From a checkpoint of a small mixture-of-experts model trained on Wikipedia: a softmax router.
Below are experts of layer 5 (counted from 0) of a mixture-of-experts language model. Rows are named router (the router's row for the expert), gate (a neuron's input weights, with its number), up (a neuron's input weights, with its number) and show model dimensions 0-191. Each number is 128 + 32 x the weight over its row's rms, rounded and kept within 0 to 255. Numbers have three digits each.
Before each expert's rows: a language model's description of what the expert responds to. This comes from a sample of Wikipedia text that the model never trained on.

# expert 30
Description: Opening brackets and quotes before glosses, foreign names or dates, plus prepositions in, for, during before times.
router:111133114148123115177111132102128086139148104115077147109074105156125100174158085141100095105094108152142101116077162146155141105085110143099121086127153151135193157142090133130148148145109104140098113172140134136102108138156112157093070151148118157132141150112122113123128108084155132117127099125135156161149103199141032139182168180090100132173173149137180124089156101170135089138138181099126142091081160147126079122120152115143082115077111064076141148122169123120139134081100161109163098121095102144108187164151139115153101131106158105083129121192128156094122133118134087114
gate0:152138112151141110139106120117135099091135133124138093169177112156127128163141120124106119165155147133146185108156041124127136192110097158135118133159119112087128166150162161129156171144129160110160152117136063147114155077119133188167153079103146088171169110139132105156129137101098122153136058133136074102114132108119132084127116114206169136135129127121135122135170104126142117131171089181093037171148111131112112158095152176142188134101121175155106160135110136079097086146111092149140161069173152092067091102135080171131119098118073082143165184098112099170058169180175122134
up0:149125173119171138083143179155100113107160153111167117129106098199088120110145128157102102079137113105102139099116163154081146154122165154123141131158187138181086115118162123140150080211123097184154105117107162120099154135082114160100083120200168136161099108128075135164173065176117152150142126122172134067127110115134124139100062137115113150187143161146087105143109142163120143100091081101166140152180080144085095086130100143130134130179169146164096165181132143125168171114089126056091073118059169180111162145074136122100198150143145129184117134169144147092133145123118089131
gate1:168062083134157122153143164089132119122097123179165115147124132136109118153157219170157153088120161075132081126129147103102118158133118094117148171121105154088123134090091131109135190099115138038073135144173150094181152069161103149130073124119141124186053114126125101113091137144135116126117120098159188131132187061131152121118098082064105110085096109111183122120153067139083094089154174102180155116144159110149162109163117109161201135156127167130108103151130066133145116100143130123094161093096113141143078124150123114124148160112150184130123084142125157094112123138169103183
up1:069197111198097146118149107147116157119117162128104072105166089109164129125136058137146112149183111204123102116135176129180158071115117170135135082124166073124147102156103109132153110148112052141117142110121102125165112122123111104112180175125105147092157168155097110158182137155162101070109140095099110161146041169135057184115119078159107135186074134112135099162113164116127101181167120132075096097115101161144127165108153107143148082135098090132131121108144172118124088132152150110131109151044097108109181134157125185129160135199116091122132170062077106153131145086141126090

# expert 9
Description: Commas, and, or, including, semicolons and but that join items in lists or coordinate clauses.
router:070140167136116094158120144151136072090122151157105201130126154107095116081136199087125137135134118115104161136112143117182176106153117158066156137113112135147098169139180085084137135130083159128120093134107143183112091113168126156110081141035080211085162132119173117146216119150124152148119147130151134129127096073125068194144156113090127093124137146094097133128135089064140047163177161084159161157133099119102138096087111144114074112129100210120152127107097141152163108118165138142083106123154137141119096086148132126189123159069163138118129154134074151102132094138131118144
gate0:125162114117148139108108127136126122125176072113134085131138166134156079187127076126142107123145120126092153091128138166158111164081142134140097102117168126098085138140105104081130122051136151128128144081081164156059128090151160082096081160125120164121171160080111118102127130142097090107110085092117096155114125127122160152164119127089126156100148135093128085094046100179128139148125061125142131142168088132163090089148114119122126191108173133173166107068148201204085158114113058137135156111121148130155089124105099121146133139130099081125087081138115144105086099134122069150
up0:167145128083169088124138115164136095151187103111134117091090154078109116125142104141133139132130086117098145129136127114166131118146176172129181071145120140078117115166124102125103131070200088088069152149100115118100173081128091153068131165146090153112169117100083085099123087175127160137121126111155123095100134120173154135167088171115155115096140163093131116129087095198133110143135046086123136153115149141120123118152153128100168088112121138167126050142099122116094105092137084129151145148071109059063144130072132131140106138158130117097082087145105111137070102083067020102
gate1:100102055136115135102110091127130121209082165157094150116158103132124144135128041174165173093080118148151115182124177118142129124163136172125179122154090137034138138154137132161132082060080095098122136144142152126133150098163107164187158180099118144137175141139167159136144151132121117127153099101143164088154158198194167093074175086129126135126118131169168101123104171134091106110133092132093102138158154144147155162110114105108166082168088104099137167115121144175164135157183112110182112183102172133106103106151157160145122176153158121135142097108124110105078133116098154103
up1:112136082073168141135119116128140127194118213156107137082125150121093121138108093149125137082096118077100118193128184086144130150160136144141142137105144120050138117145058117175108083117118136136117126084153158167130139111217126152150158157084132133117157152159164140142140177104119143126138130154165132113134160152204170054078162096152126089142042141113166129106128154102080133136088138118126095100215112120135183161142173140108129079209071127089119154143108074158173170125135107163171130198172147132128102120185128126144125189195162115151141121114120142136110153167110108119

# expert 4
Description: Commas, relative pronouns and conjunctions that open a new clause or sentence, such as which, that, when, because, and census-style commas.
router:148111195127135104129088196130133096119135128200123136065116153146163185038154143112104097165134097057123168177111125089183150118184184115105206083108088139144121096138085095111080144067110140133137108157126173143105068125075138112095139166079139226103151094102128119124200111201120124082125140122132106090131134088126152193163064118117121078120183138130091128168105127114141103165143109100189113145098128134122178101131162130112139097141107205090136138082142201160119135118163094148101129108113112169053075116161148126160180140097170127105121123138053172126122155114141094157
gate0:166102104120132128098094129100135083121152176146077135142144155143140171133112095130113113109162168102131148080148116201153159065145157141142132106105077117188119175149143171135104131165145126115161174133154134117140150087137172089140132066082198106099125126181125168148135100151119140146139097127069119169125104122126129074121106083146069177130162140141076098119131112122073096109116180108112135125135161185100107052049117109138173139115128122150080107150121143116144131134093114087078173112137088111125086139108106154122093051113132199063128085176123106205058129164155160114
up0:160128178110154139119171128119119160083109153165182107177132065134153073159110093059065104142133147147144109138204185092120100097137094111131161107137158118089071082098096129117089140122088081151071120147171097123157113130094152126119150118099129132156107176182151135144109157124150158140104124103113125147156109174097093126170112117138181204199143113082194132174122149118150094065142116112122094087109117073105102112121152127144136130178129052135140150082171147151118181107165145155135196153118184145095113138137136131103132152043103117106159119115113125144108136072155077159
gate1:156164097138150129146174113115175115177052137122180147081150121181072182106120105101190113160127195143133095117121117184092177156138127150148112120166081167130107146124185159157136121178095108133162151183100150112094115081090129159182187081116147089136108127135114157164149140145117096102151072148103095090138036181138085169117088082184160158108118131112126177110117122184136090105122127182142136082122152105083125118092137160105134110120058110107083123215117120150152102109138162146116158125206125108146124181116050094119075168058149169121110116141135119175159122154169165096
up1:089151115145116130118136122089157173114105104161154183122149147151080136090113149122208106190101179115128124158102115109118101138133094118126140111140107082080025180095128152138145137131107159110153098128142099101125132101093156145166158199111103112164175137135103134193153141155104098086106045140135116169152093119048109176136108109157137184150120134130153185147110142152135099115132155108211131111071141086161128129094086133103102125190115131088132189139089131179092124151135122113125117114097118145113123146139127121176116181111130141111098110115154082165171122147094098148

# expert 17
Description: Verbs and auxiliaries after a subject in prose, such as was, is, had, has been, and the subject's name itself, as in which Hooker described.
router:079056155168116148168129170205101125156159199113179152100168125109128180007077141110136138163123112160146119184154121161173112125152126122099155074126179173110094168133139121093176161126116125137123074142125161142052094141132098103143083137091080195063118102114145135127091133137152093141122159153139140110146119100091194129136084156123137126077139118123042080166142164124157112152146126114144189141158137125132147105127154152129144157127116134115132109084175114190141098113107102141077098163148111138177097097094128121165137153166153126090168139120079135115115164091107088155
gate0:096115126148193173143145105063053140091068117165141090148106137117131094156178124095115132169140050093145195130110125142109152088090188081100197125080134119178092106189082067122131135149066174180129169145146145118113128096141154145124097107169147165134091075131132167171167100068156103140128115080117163116073126069193128090120121109104118132129103084110118116051131158114132161116159117137134067149092119128111146115150079124110042124150163136146146129091141104112097143213095107088136128040044095143132126132161143075096146138062150137107103046164128092118202110152158167176
up0:127158116140103128085163195137112120132086076130121112165162100138117149118132103147053108135150149177146099123116090084150154106109125114125116175112081118154125134096114150149112142142206123200087114113125108158121126151108135099113075191112109116098150088092117107120116177149093165171172084123143088132150102101109135121113132132166118130109122117131133140121172129125097094121154124138076128165090126086163175101190068180119205030114108095162077106146113141078094173158190118118097155144158112110161118130131114115101155079107114139128107177085136102148123124127079114115
gate1:132093129202155162147135142120080140097155149159172143058129123127120133133137114127137126131102172110117200141127093158150127070127099105129158117144148145121155112109112097078185071129163161121143126147100136148143133097134186153104126114083086152145108096125165172163098087141130100055171104139114117113107213089131086099123108133068078110172191093195121104111106128194171079132126097143173116176079138146107137149114065089114095119139130190108140154090128130090110164115116113127137126114132176156101056140133166136178117085161122088148159099111150144121090156156164116123
up1:116127098121188143126099151165159133052199094213118153123074152121124122119127162122148115061114172120156174163130147143079165148117143129125151118103134149127172064129121183126089170162114165135138091132177094168117148078098176128159035096109109158164130110199172169135096111145094104036146116143156143081148141177097134102166167112119097101116143129147137082110117134158104045130123087110158115105116142124103138171150078097065111161141136123155111160145125174135181152160167094111137159185114150110092167126151158096134155085091161099106122147124177140178086142098111116134

# expert 31
Description: Articles and quantifiers starting a noun phrase in running prose, such as a, an, this, one, several, same.
router:147082197180136178118144170132110111150196087139121132091105077085090076048138140123100145141118084100142082162130140163182135090114125093088151145114105094151152132114137132136114091125122145127104138091118155116096116042116145099156161121067125229127123062119134157128150154173153068114143096094130097172097058053142150168077161126076113110119151152167114139129081129144120095060157133099134135180134119132141130112118100108129107114162081088123145126075107188115172108138136127133081087141076125092150002101142107096127190157106119117150119139099125053088125086064125127150
gate0:076156109105112134168144082135093102092087100147170187058108107137075153096166172117099160090185139169121134175132135115168168138141167096138150123177125158096092164107099077138094137136109125114074131099148192091096152069168110102154126122136092123103172150123149121153114082085154158127101155138109169077158160119136100127081075104102171176085116152101085153095110091037167144191185096153141148123077158142130148160146155124153102143153135103115140119126147061128146106110143073105091112102167214133107116151160097119142095169139135113069171143083126182114161113117150160145
up0:138143091106099077131113162120099174121143147091099098124150138050092082138101185103134178136103106127127120133114085113159170138166126135115143115135143168128098139119083132176167106111183137145156117108122163171116125131133145137119144076085066187113114126141112131165183130134114087080104177064126104087160090088149148118102159158110107156093140147085084173132114117158075135152144135139121172138142120107127050057157129126141141125141127082080137082148144121145120166195153083142098127133182132147221135120124123118111141155147164143111128089124114161140124110093092108136
gate1:175095158135122142198131063133127148088076057090096147136124131171108113108172115158146165151154140159117119099138096143106146117125101134142148089141096094084051117143132137088128162093056129041134108125125103179126127097111079055157115131117158145127091163169137158118083093164141130134130137165156160147057150121152100171126129102132047121125104153109125136120141172117104131182075094147132096144068106095125135136093139086096148156104094122122081067120152121147112148169162155164148202110129117085142093139112176109101095148090157111146171124114114174176144125191074070068
up1:103152136082123077081121130166126082175121147183136098198176125117162119146105193108150140145096087105123149215132083158158105141164161137125149129109135151173111110079068111121104146158231118117146201126098113064103149120129146168136153088159112118091121119125158136132157182034086119122145212119126109119159132162103194112157108100157148081117108088129143100093076118138146110140161095115110131082160131079163143117181127176176119127078159155141110166111136168126092064114127082121102136156121107134107151122131117139067164118138122142078093136110125102112063145121170167159

# expert 23
Description: Country, state and nationality names and their pieces, such as United States, American, British, U.S., Uruguay, often after the or in.
router:128154073098145108089125163135165149171161128181119070117083118087155189162136069106096149089139170109091056118162145139097187114066102165123088137150085130145103117200116096154147125189170136123069139077147103098134134118109112093138085113112096128102127104062188126163091159118110165108135185120111164187121101150100229185093069153124174149120122144135152137119101183163045108068126086129117127143148136127106079127085161091075139133120124154149102169095116133148103124117126127083135138135162164181114122092074158084114108131134174103127130161154173117166158107158109122111
gate0:137155142140122140140141136101150081098106145143179139126148081097128079147151147176142151097171121109126162145126000145178074163140183110122134100071161071084122110165110103138186147128100116132113140101051116124154121141129130148125125124183113151123117190132186058152124149131160118133063128122085100105117154173157120080103119146148069169124133151116101171169100098103195126102179126154169121112113083121169145143112128120225091138128152164082136143086108115068107123104106107141113099064118123157144122144132162125243100176142087073142180076128128121089139134099196166134
up0:102123155098130160095159094117189183073169114122191076138103106137110149104149092092147143164090125169128147191195047145114122179117152137119177168086134095149130139114128136111215147155163156090071174122090122093093135151095130071071181160147156151131132154067111087195150113116151089118068086116100131133135152140135118142084135173100130159150098095129115168096136115154154124117127173128146124139146189144139112139146160137118080103152121143161163188072154123115124144102155157119128114060085109162082111137178200148178153097111161136151203123072115087103131145130171153171
gate1:094102115161192150158185184081084120119146119105092149186078144105133124102134121120136155143140155142174118076157118102111142109156074113124123151153145078095093106147129119041115087088107135036129100130091130125119062175076163173140075077082133154158102112181152107126134210102173115098154056077186104098151107152154125042117126136157176123098155169165136129141125136129154166087146193074128154096176142156132102127102113181107137136165145137117135110173164083113134118090145085091108101105089135121103102127132090118053117083137131108157125087163161153108175100106114165101
up1:114151176157140114080113133122159134117216132106103118192165140097130125083046148178165137122075120147167141151159084154143163144176086130124123071081092173193061143072117096141096144203116132094144114114152142149187118110128141155151115142155104098161162118116073116119146210086078127115113159110148127150155129168113101103131134117071139124126065157168139111202145113129138119132134143101158071153154073169136119187095143158110191180106146095112133149175100131184168139108181138138132103116191113138096088133140130144065073184119138107158181126153133147098095128119048114073

# expert 6
Description: Words inside song, album and work titles, such as You, Me, Love, Girl, plus See in "See also" headings.
router:147100121154146095096110165118138152131146070120147163124190119108116104065112144133100126122120182111104126154222049069154097152141108061124099129147162128117101139084092186150127110132184107134108055086182089133135124152123103132125100116133112109143126108155091119113064160171209094124114148073158127170118159148084100186094098184141170118160044108146135127125139137122126153128132139178189177081190141123137148128114084107127070128103181106177153104153101115052094134184127119165126149083175205165135146143110157129137089136174116139148112127132151136109120096098093115156
gate0:124156102129161179143117171141142134074119089156150166062108150103148140099136126114115083173144122153153147141154086150069104092129164126139137097077153127115131136163116118204163142072121163111088075172145183119129113111092191204179144100115209148122060124121093128083108141155128086198143105119111157032172072092142083130137090169112131169128144157178144167110115126177165146144147144109144109098119151124153163147077102092164136144185167159148122165162124166130106081086121141153128116125105125168110118113142174123196138181089147117133060170109114107163091152107095138084
up0:086139132190118099136087177158171112142156110113121099144160204101146163129128144136129120171129148119130056116090131127106121133170147120127147094124108126103069137126197158174130119030211150109129152161126145110114170091084082120115173162161172164133075131100144188105128205165106132195149130119114140079148089144083135129137152033107149120148130132134119155128085208068124153140144104145160105116161152125170081141144165110166158123198143127141121098094159108144096116116106121218127121172110107119191157128107086086087123127087143125098095171107137180203080148084137174128
gate1:128129069078094159130140083157129077071129093144134099097158114102173141097195106139161116110197106174125164128134056168150209133148087165123146103083151131162100110191170112098136103114110140115098143140154107093051090165072158133100136166177149124140122125093104122082160064088110059146123096140083134142169192139133095147116125146099174222130138128182154114119149184131165114128146104180171142167127099151090110116123106088073153171073198109087135118135097133109125121135196160102198126061119143113104169153162175171113160154102119165111094123074109122175159153180143090132
up1:175129087068076118071105138137111126136153122098087079138118146108108147109109137134139129165157144144075102124090143133107105108116141160138133139124080172176101124150170133185129189127130148134080126131186127134089138102180139115111165116166094105133099146052149141087129153126128148193091130128132196175156100170111133133116137138095218080143121169178103132101131107139100156066084106139151123177124134167091106074126101083160117193092139148105091125151152088119095069136128153149127095072126156159140150147189138154122161166127183169108080123164059147162188172124085118135

# expert 20
Description: Letter and digit pieces of minor-planet designations such as 2001 SW_{285}, subscripts and MPC and JPL columns, plus assorted table cells.
router:147180115085189146119176120136139147129131097107125129205128114079185162163103136085178101079158161168123151126141134144074141121112155158141146137167138102133162096123129100117126123114155090119175108148148111135138149146180074127110158161172124082193143070143134120135131147114108183130108141125160049182133169176101100096129103114168097145158093111134138051127129152202092105122157084106134055156145145174141113151165103103115139116127093128120072149184084097151125228142094095115136166094137103122069114113040136157102092106133118149113125104151204122157123159150174085097
gate0:145174179092068132078119168151170181100106151180093140121134092136058128119104106118131181075073120120178083124131145109127173073126066130134123115128171090075132146152094117165087106175123151103130164138148097154142104141128177170156151079130133122148172125100141119173068121135110141105105058108124152085174069164116167111095140138146131061115143137149147167103164124124133162088119104090112107117063138113070120138102084125114136121111065071055114115156139096092095075147180115123102137121177153088110092119116145160147113177140201167100125117102086120055063053157133123098
up0:147103083177106050175122076114146105168108124145159152103158135143160144134106144187109118163164135106085151115074145146097132173117121145136114132148149133181100103124165162148137117093121120195095153164149134073132096161159041168168090191137139140133088142124176109130133041151096103097156129070038132132116124171163087116129144102090092131130169118136149112146093094130149074183119142118122122105056066102116130121096120123177150183108152107098110122127138090141138102096108129088163138178112084102105133147173099105136167138141099103149144154165127149162155136154105145088
gate1:142130114117167163114096123079128119154136087112130122147119144161195193113085124126208094091143167168152163153118052166181141147035087089117156111084073137170133145119112081146137141094146103150165174136147176113097083134120194136109082122092107113146154158164095091101102122108151155149094124126178142125077132135090118128110091101079103156129131123158115162099169164139157102102177127093088135120142090150114152118185169125116154124106131122129156067111083061144132143166167162175085150139123135115184115169121126085135078087112122172057071115101076073113130157108079138157
up1:100172130183143150118111116121126124032075086106130103130173089133132125132097135123088137047094190132115172109093135144149121214061171114122168114165129139179127122116087175134080131120147135137186150145140147142123082174114111093136077132108137144142149124177131139127160171118159162146155164175145130167181132099127135138111131121127048125108100095134122169122069110126170115186081051129168135110145132094110092136162107132107095119153122100106131065121061126130055151156147153153080164121104166086142082101145141082129127150090166144101068166179118120118136148115128148169

# expert 7
Description: Punctuation separating items in discographies, credits and sports tables, such as pipes, dashes, colons, semicolons and opening quotes.
router:159147096113147081127117146148126171103142104161124162115074165079178131113131111081104091139174130150139126114112118115154152146143123053073110159089142182090149139055181105094137134111165137078154198159143112082167148147152132190099139131199113035130143189091134111112131146114159141143117136148107082086142171122147022080154098152146156121135085084086146135100136124141153106156134094102133156146141119101196155112164133170102068071120175210101127092124096075146161096130169199172192073081134159126094173137169084094156126112099187122140142202153172151119154084144144163135
gate0:125108089194128128103105107103130171133111144085156162083117102174137118164108055141094137172148145195148130142120124149098165146109137122144152119097149114119140101070120110084092125117120129140073110085162122116142173080077129126107144065065134148114135143164090150111128195117119090116134233124123170174105122127124102090120147107094145123103079155140155098115183146108104116093099065150095124142134111112100133152121081129105156141103169101157114089092166113124124148132095156114102145166117103117131109150104110101097154098122118148129084045101112169129173147138098163164
up0:070127114137188109170083069123131156143062101123048182075139128109137097182074092145115134136163170169085125178109146105140126089080101101119119143124112118099132153061096110136177098147172069111162126123190165109147138140158121206090177151033172123096150134136104160147158157194155114132119114078159205178067114140067124088058152124157163112165131123132119105131126151177197136163093129135116115121114103090128083171107141110123091110132115123105160160130158123165166146126091166101104146106111130092177151137140117148136128170184114146158086110139172099178135117140134114111
gate1:087125107139144153139189143108102149146131136137180051095112055171116130175134142132158147128161128085136166139076096111147193077117121202141141120123137105120182120133152115072131129117145139208141119125102088145111105155163124187111164121103122133188154137126161100089150167107150157121126129085127138131111120077100175144089136157158108140132099140125113062177045153108101103124088127142101153110121091162118085099129057127111200120124093104075134134151116123134064093127071119111127156129119144130129124106132106194126133198177082204087129160219153146107044117107150130157
up1:099138097164117115087186130116164129121134126138101086128118069171122139100152196138142134121190122084130174148114150174128175166131092131140149126132131180104165170101154093093081107147147092116118127128056097162103087124150170140140120162084136134105123164114157099074117146123139125164113127155118174127124107089118151123134078098155062106088125154085147131084108135156127104126053108115150152093135087127115131094157107094079158092182141132084139105103119104129137087176082125163106121117120133137188120100150140147100186156160111212128121126175137153130071127068120137111

# expert 25
Description: Nouns after his, her, their or the naming careers, works and teams, such as contract, degree, album, season, practice.
router:172114103153157090114075190120161109149161136138088118091089192143152169091059044147111103149132114107055111163150096118135149119126133111117186133117073084142120060140161156081079103141134151107122063088120130115126143124079113100103121132046124188129184117122107157130103143155066081127168135107115150167120126069075255171126126125114128143142126143089093127146160160142129091116117122118145110180176133146151131132091159104069164129113091126158107134158084225131098085118164136090124159125150171134165092103078114136095166112177147111171100129179181141153138121106023109169
gate0:111130135140105149181110092140072071152194099061132085133110178104080165180138090163121108139127133071128159101101075136085165191084113146134119127168128132131112132181177144127160052087126132104109146102124124137090142099138173108034147152142137156068173123161105083163105091141098128170135111120191096129108110160146133134118145033088117144120140105170123181126065126134135172143133165149103142108152102128151111119117157108166100161113164176149133133116157138118108149119113114124178160103087149132142170097136135119163123150163061161092093098078114126168118128181146161108
up0:150147094129073162117102115141091096041113128084117124152118132111168110102101090118157153108144090133107118151129147132136099122131108205133077101134101153069101108174129098141079110124137092073133172088154097079132165137154180111084120171157116166080162126102210105131122084145096099154129125060122152102092152095190132101161182131057101164104118106112130123119101170170159141155140132178111112146110167114141167099137103069141108151058133129136167156152127124122122127141107111156118127140118134141142113136134114090125085094142048117071069078138169160166111095164147084130
gate1:117127058121108116112114144161096089081165134068206141159128134061120093171215133139141116140159183149100080113124167133117123147082192105125167089121162156138159084104171127100110102076068131127166139117162127136130121084127149118138135117161111101075124124177145096170148157146115062128118101121121123135081144158139103130134138110111133141142160109190162089109178111135113145138124113114135126129130090127181049116172150139112116134086160133150096115103138133172113118097105158132163070109178128125126095157057119110116178081129106107069141126078137157176156112170173148144
up1:150161092121120149144092150124128157134108143127090129172119136138134136062094135082168101123108102077164154178211192098174103116140129080124146105103123176140162128116096096160048159176101081195125108143128155096111131136104100157116149110089176140084110194142130115147112128123190156121154174131154148124155142128143156102138101092152123179075172164090117176143161161121172097145029086113059119090142187101159177145135174100114139121103047157124095178180161100036130148077090133133107175143133040103093129088119165117094132144152138103110227161148111116116104091079119131129

# expert 29
Description: Colons, pipes, commas, dashes and degree or minute marks inside values, as in scores 6–1, times 3:52, draft 2010: and coordinates.
router:154192105095136113097156122148129109134094126140114103123090163140130173186113121092144169171147101148188176111089102120107124159122169123152089160114155161109153123118082150116109141102134095127165185131110133153129149134159119101160146134184083055184131158175131114043161187092133129181142103193143079151141133166128105056189097083089156157098150153085122110094135100174101096088086116119129101145139124093177117096156105152125150150105175121107125104138121116166127155178141112145142196142176135092130169144140044105141112131087110107098144200123148105141156145201155118076
gate0:117162153166141090093172153160161121090072196134147165148138138082130133158055137090206178108155088119085126078213122065141071095093160138116158121171132159119081128154160137128161105171175146133155118104165064102097086169109155117163113083089142114141155150133160125167161188104153116168094121120102173147123115096171124106097081133178128086130104138126112156104087162088152163161136067175126179084135172113129170121104103109112101148152086131105178172146124181142098198091128053097089163111122154126106093143154097147110093088158140163081122101137182130166073088088123091094
up0:163146112197173114129141142072144111100115204194121140146131166173131150129083098157110151124149082168114110104148147177130088160152119146127154094128088188187127126136155170124142112109153133159091159152150141113116062164109142099103125171105135157200134079177157093141141112144130126129120159138159110167067113088134129124184117123117080136159131095075154141094184075146094123151123118110130156210088122052162103089103160121102139097205049146146094133093178187200149159107115111117106150099184102134143095158113063114107157095105084207123112068122100227112161164152149065130
gate1:093121166109140108116040131054138091206172172121105129143168108156110141166082112126148126061221097164125120096111093155145082161149119043151134107134146106128209111089118167090060170062075122102126112086098153124084158071073180126117123153140165100117137110158111137120064076146128152104129150123113106131147161175137164147183100106119146158086103108154126120150146180106114111181122183112138172111161161172107115083144143123169113125147150101085113131161134128109136164147076176089136188081179086155178103171153182094111148080154100168100084080092128090102119146135105088152
up1:149150126091154104094140152170159160150143104080089166096138111118135152143159127176131160087188103133085130132097115115087147134177120087147092120151173077148190162087135192171146110087138163199080115082083103143068146047136116149135081204118191146064124111065127086174147112127079173093104100182135096169147120162131100106158164144132129103137116165101130102172098148102134074111086130137134166128130141145139089132154097144145151121181154115117144057192094113102141130122151112149110161180141084153133199127204133080130121149178139116125120113109136111095116229165149092098

# expert 0
Description: Verbs and participles after is/was/were/be, and of in "much of a", such as been, used, known, developed.
router:079090186198142161137152115160082121151167181107153150177206127079095098071081148139095128131106093163127112170163154151129117137144093112101168109140133144133105184174201170109181113135107144124093090162136155134093125131103109112143124108069101219070155123138143150133133130129145102127153118087156150169126125066110197160155108115115114150092138104114117122159124136143075130133154131150061154139148142126115170111097125149137097108099128128127160106056138136170151102101146118140109121184119118122206086088127119107132154134126102095086122135096061072150129117106101144148
gate0:175079131141117120130111133105112086150137123118091131151151083134160163121093120172083088079125059069127075099109131100124171183132181146136155130172084163107174128169115156102131118176165052133101145132142170125091132141105147138133186123148100145114167108085091130159181127114158120174228129126162056127079155120101109156143140138123085084145173160115122112088147132153101141107139125121106067145149182141143137140179126140153154093119100118158134086162120067108108086152108171092103149093135156094088127136085140125088144127126113129105103153174104119101111168086121174079
up0:166114103119082119114153092043070094164143130097133052096116091158164102157158159173131137091126140128174089119132108168145088161133102133106160056141114104181138149108139183085142086145076124072142144102076124145142123174137141148051110191115066078127077108093056071117117114079086154123113139099121105115110162150186104080131153079118197084133116115179164126092122118138068142138114161141097150131092119159185135157099104147179145096093195148161116114106142169087088123173061086159189084091159144134134162091148074120173152043141136098106131150137123110090123110130126103189
gate1:146132105134117078104130039128104153169130148124086115098159159081110136110104147078160164119153067141122143153200102101154085127103095111149101143149166080080105103102168093070146179133136170134118118121122104127168159149075213147143100127093155144099096180165075133143144093090085110105077180183149063106122120064134129129090114088105112132212139128178172195178148075092154129087136164093113120130108080116175165066094152104130090094110162098122099148179117149151109164158091111135134119104143162115082120128091120148148157123152145163127075153103098160115124098183119072171
up1:127145116126117098119146084135136114149089154071119061084184122164142152112102093091118186065129119140142121109129143184123117151104136097130160171143138129083160164131156101160183129105082122111108146082145115108119176210114118147139139130126192128106141155180093156086193109113142099154106191116163109124161086084152116130103049173125190153139196092138132192151128081167146137102136162129083124164112104106153191116096168120117178114086152118099125078157120132115111116119057116140157078141175195153125112123132106151075163089126135171101106168141081137165161097079107121092

# expert 21
Description: Prepositions and particles in phrases of place, range or comparison, such as along, over, across, up to, than.
router:139109091142161169132174088116163110098090080114089168150137083114121052200137158140150125125096145116130077174144156089205124136129098132098119135179103100145128135134087136108170104136080130135089070135112164132081110054134133088173074144059133223063131118160167145149138092124115082097097121076165162174121096090109145168117179102123064105137141178161145116142146046123152114144168124122096143066124125124158126178096082145174106108106092093132147106098072116108139156152128123116098117158171064104133127115161121137094178150110103143124148095083079123112082140174190140155
gate0:126115158138153151192107086129126123133075115121103110104081175148173105110091139131137119158127191100042114124125141171105201133145113080139114120149133114142103162127173196122185105069137120081150112080089091140144130112086126110131129134126162100128123154116085138120096076080117149070030108161102186081106120078157107137130087067119132138099073138122123049123075155096161148131151093132128128186146159223117129069093100072137116112121198178084181090154164141156119145163212146087176112196130159155196142140159105131140191140191145133082145115101147153159179131158121124147
up0:147179145045132110129130158170148103067130116151101149131071167196099088115119186146118145087162100122096103124144168102084191162102129138135097118157063077062133094105000096197156106107127065096150148113107126153087070110108073093147156078113117106167110116145170113140130122153093158099113103085169141197138124111134130135148152091154123157107092144124124139104140157081116093115080089126129134141136163166129121177209105152093111096115146077130108127108141098090081172129141109129152116106138136148126110125136152125105119198140166168126110144151147074157137071116107061062
gate1:126110105084108155111105127127111056151118141119093174164103112156114176125143191143191130103171111167107128161119115133165170126159134085148103094152128123134091123113156125077122112192096094088164149142148123026132095117150150097102122125143098103116109152047167132121138151104139167084126157161123130035056152068149122145074144161127142126086103138126114123122120122128175173106169078157140126182087138105117181121044088183113118143081134094113133110135183145118120081137125112161184176091143151134093125106097070059154131127135147076143144160111131113097166110177128157096
up1:140110119108077156137089137111141114070099149146091148141113136105142124103155122121153151065152072160138115145136133106108164128171088069125123120118122111146122137124166105086162146163098120091148132140154158069094099134121075071127088193121120128155121146067142118082125138096125162082142153144140166085077176062131121114048175155142154178131143142112083091136142145114148123099137100127160099161110174128132176107134104206209080127157114102106135136121147143132097118109104103103135163055158092193088151133098064118193117129123124106115144099130139149089136119146121132120

# expert 28
Description: Verbs and small words in match and career narratives, such as winning, scored, missed, losing, in his debut.
router:119139117124138129155108110139143109182147119120089115150105123151102111165086118149150098169132089121113125133093142150142119122128142125115141124122125100144097114110075122100041105135098142101087135095104163161103156135126103127121145118089132194075110096081039083103106150121026101173131075102125143029134114102107183093076149077116119100133138174112114084101137083066198143113118163175108083172087131131162148116122138166117196210113136074106097161156101181092132100160127144158111100117083118038164111114159095123055141138136051098117123094134103098112080111099090172126
gate0:145069070161106123121074097119109097089136093096135171152143145122131135168185131125129119104106115077150067110179132105137096117099159133155140145129126087109124128046100104129113124078150141199104175152126136124114050106159140165098134168097129177092142139161166132020088131141104123143090104127150139161019103098186108149173099105185134096156109171120165125161107118139132105126103106099147116125082159112203116138191134104137179143153091123126119201079122128163148102158100047181146090143118115090141105152091129122128113071115116139134171139095125147124109149174081073116
up0:160155101149153122136127165087125098049082114129127120190146105132109109099157145145131104157087085088159099145150124138050175098142139083109086110132115144139077119162150127116129164132203133138139075119137112153129120182125077163115108108154142130121102117090142136156124076124148123068097103115105159127173103147124115099144172188041137122147139123169071160135174159164148188139151073138112156187119188146175142127101111167153101105123139188074174143151122119131164129114140069139109101094126153095114087170094141037131105150107119155133104105172101158129130117121126134151
gate1:139097149159120128068196163092107154115081139125113136103118106153166079060144155127149139148122131149165105158166112153120123130172122147118113166076119111102126116121109095170122134103149110104135089131146110128120157083123147140147066088081190126110101077112166130149147098114122064129108144084056198146173120115063160155086132117103094124156052096175131144176144070063091092162156079116128157091135095158155186161128045074148113138128139096196152095093147110080090140102198136135078135077151153120118131116120121193117139194128115113104183121148142202121083143189105083153
up1:192107169136165143100063112135150127117188173189143112107136100155079159124148158112099133100087130126182115112149092183092143119163114132138122139122122120121167169138142162105130022110155178120094125136188099117086112055174125170188094106133089165159122181107091148135093132152115140110130143160177103124132094176093158071124157109134126094089086113123107120184110096124111100128127175121165117169127110122103151127055069164119123133186128130120112115140117105125081108151124112108120137169149099085089096113116115162159087050139138114120117173102130089102173135123071177149